python train.py --d_model=128 --experts_per_token=8 --d_shared_expert=256 --normalize_top_k=true --routed_scale=1.0 --balance_loss=0.00302 --balance_bias=false --tie_embeddings=false --optimizer="soap_variant" --beta1=0.95 --beta2=0.95 --grad_clip=2.0 --train_tokens=308000000
Below are experts of layer 7 (counted from 0) of a mixture-of-experts language model. Rows are named router (the router's row for the expert), gate (a neuron's input weights, with its number), up (a neuron's input weights, with its number) and show model dimensions 0-127. Each number is 500 + 40 x the weight over its row's rms, rounded and kept within 0 to 999. Numbers have three digits each.
After each expert's rows: "gets" lists some tokens that make up at least twice as much of what it gets as of all text. This comes from a sample of Wikipedia text that the model never trained on. Tokens count by the router's weight.

# expert 96
router:557497582520449442466509513521501432567483427547602541461454592547477406503527544482476482498492487479479509556542522521523455485522488432506576468469447540505460500545424516511483490508466501467556524479538546567527443520451562483483481503518486513572534470477469484458533515497492465515544527376493554519516515482491482432462512465470524518450450536528493485590482484493532500550520
gate0:548454569575461486468541488473498459456461499476480456475521494552502503514579538526481421463509474471447478440471458520486485521498569567497465514511526446464539525525469531509493508515498491486545545459516514427515551438511544451547510518495480536528578501517420417462538462502546509507520517485518562494525454479466451551444480490433471576571503444426546610487564516539442467528525
up0:528571554458410513474509444530496447530472544465401467609517474488490434616497450533533501505532458470501521436509526485556408531505508497485486546447532483511489485441414480492517489484528435516465520497515493504513479516524467448541479487449465503457513514520525512517468572474519550552536475525545488451554530451487539597517502553553451499480443478458490540502551496536577486516476
gets: " was", " is", ",", " were", " are", "s,"

# expert 37
router:531511533470453481502458490437499547464532523498577439535449506494464464454483466412496434476504477506497527495525533544541514516480463478493532537525424494439509538510535533502575426559471499518473582534458497514564526465488444425448460460494476524530502452535522547533464560564507543557401510492530443515419514462452484493487484440526523559531536504563442490520438552523457473488572
gate0:467567484463486513523491489477465519521512523437522475547491377415548455534449483498532507486533453547434490559569546494560551433534520444488585512527501491465462487570482497514464435487504522525494527541437471482527433493498450505497525549508511503516550490501485490531426497535452564468502558491518458497491500429449549519515545453496522529434496468523533593519553511568485435423543
up0:441514522508508538447506369422475542524486511502546496525539463438503400558520520530478511522456516455474415456479574477503463464486518540553495542457505522482506464487525489568514448457495489473443541502511562467506487423534477443482515464481521447468499476553505523540477465512527492470548528507558487522598574470554482525483558537573524475571528443545521462507440567476512533469499
gets: "ac", "ol", "c", "ic", "ell", "end"

# expert 14
router:424502476516444454555532482493409445546450538547507489506511492448451499506528491485562594539529504445471501497447463459410467497507588501544492424523519509520504528517506500443446532490501503501486534509515528443590515491526482480565440495522535484518533552450508586572528542496537526463518488478537560561466558444489513415581484444494477460518538481560470526522548503510450509546487
gate0:463497543520501474545482495498470528524445466497457528459464503524455396571438531478531493533476468498590488520507464523466583514521520585558520491498503457499452434490424473494474464541440552552455522486567494461496500500475568463530434484441508538527504522471484575553525487421559573478483477501535540553517486470497445515571559477412544471492506490516531535530535464496480540461418
up0:522458490449520513504527504542545498536518519627535531491523505475446521513446505459474460458477549489512498543526500480534495565526507432567465462423504461539411471513562510529561520478445481500460511548513513504491539492478452506423515445485508480461524489584567528519538495426516568505514379517531439491465506535443491542446538518482506546548514449497497502481490472585441467413523
gets: " a", "a", "e", " the", "ate", "y"

# expert 87
router:499503516510542544467489456470516570495437501464538545488565496502491509487488445522555481476501506462469539507451417447591501491494413504550501428527543501536469513416460562489418508452437516512504539520469510454503541429482493492490572547490527495470538444470523452544440547526488478443487537465518474541450545473532580506454500522469445508503485470543481465567482442483474565390552
gate0:523512470577494499465447529471516403486449491545612576479550484493540492489568510469453479430614466451539532589433518528527549473495508481480476434493506543513461507509473520524612476509520453532454536436486530414504556508422490503501521499473517519548534515487548454502460519528544467491478467478509542497434542465508468520537523526502529461489528457513445491476517458443443530488523
up0:452544461525458474490480514526442523476504586520515546456497497507451436463471581582542533423542480516500555533523499549570519416473496534504492543490531430517494548485520522547477489512499471548537531440511460507546432451530522533499543498417595547482460413512533562447535488512501509477488478552471449531500414467506555455498504520495460480496452481440476448466512568550550460486463
gets: " ", "\n", ".", " (", "w", " exp"

# expert 103
router:586564474451458476492450427516491510516532564502520516468499494471499557508517461518524451501522436467480435540463540495489511573482539533408481562485502475537433490489470467503483413512499482488579561500451505539421456480476440524465478574517586510496483461529480433506466557484443542483539526509483489524492451547518438518546501449485518474485452540489559432480560511493427565424490
gate0:440522432473572490506500495544581519559509526474439535497541542486559536454513456446477499503486515568431458511459536446520480533455491553536455469523542446498443520531459543550490498509522434517475551508474479514461488572499479507457564464550509584454523546525472476462518506534436519481474479499552470572427494490471432560435407486448526543560459477565521463563512492461513486531493
up0:483502522445519501541450485461461571456482497472456416515445487514526511502558508430475422510502512469531525571456491499470483476504506488462588552465492471507483460504513477566516507466521552424518572460544487451526475509531470538443514452428529488504523546475496521506473473497492440455565496549528535523476571403532495490477447481477490554467534554532525485603502551462518571521619
gets: "\n", " ", " (", " 0", " re", "("

# expert 97
router:562534572467465493574460562515557559446475444547564531493510486518492451486487542498540561426523499530514521442474579543505533540515492548542426530489548428537454505527534464525497458467561483571555422446466509522551492512410491472502497471541503513546517488465449539487493474512553445432449465549499543542470460511530446535496479480523396479525506500445508543486491518512530530439482
gate1:498472505482524447520376480465533507491514514516553499531408488430461502495469486477508506536497500451517487496456539614529567464496454514486520526513494568489441515543465471412518473495519556474519419500506513530541514511474539496468510496573539494555512543530497453455584469455545530526505449457475479509502445501500493496476494527543446517566575446527583400484438538460522486559554
up1:475556531554515501509507517519485487472433427456488536488515471396518529483486538424556497489466549525538455500540552522515554540485474486458613535513477464447558457538434497452555494487457494504529454469443516466489481492537555533495460547405542488483534444473472509534441514577538503547510515486455453506471487530458497494484534470530515476478535585487455514569444467497577507455596
gets: " d", " n", " s", " c", " m", " b"

# expert 95
router:519526499475573476446555483437468444487468568514483548582480510502524595517560517518488576554545490522474506451486454533504470529490490517536554494552544504528510481434521454491473474524481468532516433588478506439522453427555428442559562488534458455456432515494464507476533574482467468598511526556438535525539492468494462537472540467538498473531452489574503497476506508456505536528475
gate1:466552527515537483525558443473481486435479532476534490511493481514411521438495556503523537484476434505479559428567485500530495531479484540499533466468464448461526593477530554494513524519501481502470483565461461513482464456489480515501557585436502485535482469383500518448562461552507496515481554446542488474498506498501613571470507528573480485503473539484577474514491407535435495554466
up1:519455566507550472444507526518499431491380561566500459529533510512491464455496493539511462515466517511486516523503474484441446437546459519507498480503490489542546434511489489478520512499410504514541488533518448559435417460516602500408511489494512516512540501541561428524501551494539455510405479536430514484541526565481529453564492469481460492466555511532569518525461505469553530550546
gets: " the", " first", "th", "ight", "ing", "inal"

# expert 24
router:518486543488532509573451486498535491435551528486508428512557491513476528488508539461435488494446484469511489502429487508503480434450484503528502490486512480414516479446496541546519524601434497473535511558483483481463556467471494437427481477527520455514517474607547530461405475553535483445418478466533427516454540494539464548459455441541534445510514502542525456434455536525483439471544
gate0:502503528450567537465572503547491394533498509490491418510523487515520450508489548508522483548476572561510492559496530492426547505463588514510498517534471514476483512486456555550497509504467449508463501493463456517562551485545507493469520508383448555438463489522569466482427476481518558477540438508498511456536526483467493575466547471542507447431533477491489528549456565527480399471474
up0:553533537502459493442553495461550511541505462495536450462522482490536520491541489470487478515484430403489503468502505552532531542588519510526460541489472421518522514503519487455554516418461549443579412541488520536469507414485520457521458492475432513528553529500411496579560472463566467492505474507420477518492498534499580496492529475484523513543495426517518486479588527430543469499541
gets: "g", "b", "k", "z", "ik", "ig"

# expert 112
router:489567549504520492521517498474440497531436552515429527459508455480546513473477513533469538590481540456454493453470540599414529518490535494436491461467515439477530484532525478529519576578575457540534466420494546533436555493467545540485580476522497468455503428482540493483544523540470501456514427469508537520473445532475431483518479499524483469544491477482517449550582509432528536497490
gate0:479505509550484459510450530560565496511465472537521516661422470508467491491525529422495401528513470439425486523465481528516480421443513504500543495533578473533545457530519522560574549500455468553451475457491463494483495497511477536486530547477466458486452509529552581480565525563472470481583484479521481524470520495477436478505495456456506502536466496501506460574510502499492444522542
up0:434556536540445539555463530502576537504556469489562522529490507457440481545514457500547507494481529488481549599463548495561508459443504476442467486481533546497427520531548511482454524502507514510527494513411448485508548523399546415517535485474518469505509469465459513503517539461502459506496521535463481470428546537397489505455459502496449498455479480490571535513515499573494464514621
gets: " Al", " de", "al", " De", "el", "l"

# expert 35
router:459495568557513503477585521492520552478535482427551451492467468516519520449493569435462457446516491528424472502472556524438537562525554506508512489465503447436416526540547501504462490536518581474516495501504491492434441500511462469486472543473576561437541551508418448510457474508500532552434463464494569555529501479521554522504497460471446525407480508515516502496538469453478507436454
gate0:517548418502498452478474541474466451484504466468503510480482481535498481462517472541483533560573475518438497550444541499415571527465448510565508466454531521500485535550561493417497501535463503463439518481505575585505484457513443500523563423478560415512445518531456572460469493485488528487483466499486562535522536475508474484572514622457430504514526547471527491576474516491494520487522
up0:530485482541476504457483451486484489414499460415546460561440566521420523527466514531478553573546515542466468476473488471449477581558516550486500467463482492469500449512546518532518527574523456473521591487477472532514514440445412490465478551500461482467498555485518552404475487415536550521469463463461517530536564515500485520526484548500579494490507454537465544574482493517560528489509
gets: "\n", "===", " Ph", "s.", ".\"", " =="

# expert 38
router:520551608498449529451485515494495496467523565423471433456594519490466537529481495474525438447485452497546522474517530543494509501530455571494509537562438528452530442534445475464495433391510519507513478499480452471453542537495492528489462558463435507534576537510493449487484478501503512528542456497519427460478468550500544434479475536512472587483461503529490432491436504522489435438536
gate0:489438574487509419460428554537556486558509562437524464485511493514498493507537467484502484532541482520446522487472584451475457519490468491515440515530484536504560370492484564419536516543479541526519511490480525502479524500495495620542526430472498507494531429495525528435456564510511510482450457480526577497399532521462511514549535492507435468458503537496486485581512510477526527453495
up0:517483528490487504477504530500521460557488573486473603521535533490473528511397494443523512479462437500525441566511497558486503551473512517532518474473491500428525420445445558508549506474545530482497524511558439471550497577553498525501561445478589504576531488510536510552405539489460495495455437491497465445478537519499457562488508517518477491509456446454531517529520540463414471416468
gets: "p", " p", "at", "ot", "b", "et"

# expert 34
router:485496617495495532510508491482499523498506524553467480556470466501467447427496481564531585518483467465519540458540485501477528428538478404500513539477543457533545549507513525444545488496539512487562478445588475532557509524461512491505488503568523411467540571430434432433482505503506528422586476479463530515500545508489522559504487479481535478541504477508563532425486535517499536439552
gate1:471566528484493507489480449475518487459579485545503511481505431536480465424487510517550485512529464480485457437586534496497512449479466482466443523457506507539532519473528463573532504561580435421564417472557435529558543414524438532527533477470504520525486560478458491501451511573519483505514498562452543540454443530508462520525510485534515541496562474577482444444522504513562467444489
up1:495580522503539502425493537522502540528511478497522494456543565510395555496523461509443480520545525510519481560475515435482432525557470516480454504564490451470524502548410534498495520521510474510518536517451379519477522500468572547538553490485547522549511434481419466479466491496540513475473501419471495545446518409456536546495587488484479531548494501545443522426500545510489444531507
gets: " l", " not", " m", "l", " sl", " all"

# expert 45
router:484500538528530456543526485518531494518451454550571548544442584600530480509548511592497525579476500505474499484477493473440483465533434482561584477511460530506493443542471522488508444503476498491524500498501532535485518474456455536561559430435495439531447584440463521495552540533503470430513511533463534524476583515520505434505493545507520435443556554513490574501503506533504446477467
gate0:529458501477479497506544518513498504479486472521595487510474521514414593439558501536541500508504444489546445489496476469474522541512473444606547607437524525486560493460444509482468478579565424432482455453507529520549454471476443447514514490513502482532503526457472499466554488540527471476539475502566455499486513559488475516429477525510561471566520502495419549510486527446576499467457
up0:511528549597505580491486511458571562495451458501541522474438480546518502497463478538438461512455563498471488472524526468547506507515496485525530437477455474467438506545523516482551535515525546503511457530418527518457541507480564437507577493469518499456502501501479481397490510517577508537519506544529422508422468534486510436467512543527510478452518500409407574538449530435507516487560
gets: " and", " the", " a", " his", "'s", " of"

# expert 20
router:498520498573384431516513438460451507596501551512521514478536496561520436549518472473468535522563526491555450477474455455403562544515563511454502486507490548530534507510543423469429552464571538493510467492459522473519518483505495593507491383467475526495506482500475479541476541520468536457511509522509552530523511496536455435526459555466432515481464470464463549493503528481469538519467
gate0:455456543439401465543439626463505482500543510557498494520549476497561455539516533481462484501530447485593549484488513469487510547469501548514507532493474501488513532481483517497381502523492463543528443497478514517509500603475525509494518518466497463528531540507582497443520562533518519472472427533485507512460487527495434437522521543490537477519495511458463511595520409435436449510465
up0:486470556508481516484512522412487500505555506500469601501465485494495451418518546454543516500499448522482512509511465540504547584498493559490478440505464488546462540556503503504509515513480485436444524468481463472471558467521573558492475519553533590520497449508588519481500498500498523487518512467521454503549529562555536457426502407507448476498569484475559417405467452500422468538544
gets: " E", " a", " A", " e", "E", "re"

# expert 73
router:452501509487505498491578514509504441541489527507429518511457607540472501514502536493469483553472503485436423528458457437471453457533469514499507542480472573525450444423478527457536549449540505558538460539451519507563473493571456460481488492493480553522501567506418490559544457467506518545456509584475494520527534523546498498492473546496514480489469498442502615488547461432574440531491
gate1:557486477544476524482520528579497492510498535439464522529442515495431521409536492516441519542560515606525453482467427514522532501488471490469500496533498510520511565498443513492509469406503478540516479490474481608461470558572543485507539501560481514429476551480481476476582502504498445516504487540517528544400411510530533521505471436456549497473464444483489466553497469535577504487440
up1:502568505511507455470575486522518500530509558514478552477498496504539523486500502451484544522584457495485467477537470461476491455496509528562586579486538464519446530442441503462525489483445482455504534473431588466549460445539458443461564499500457490513461528516475519489475372516470542506444521453464517569472471548522536539575587522494445490521486446463530535551479518515564465443460
gets: " two", " new", " the", " other", " three", " small"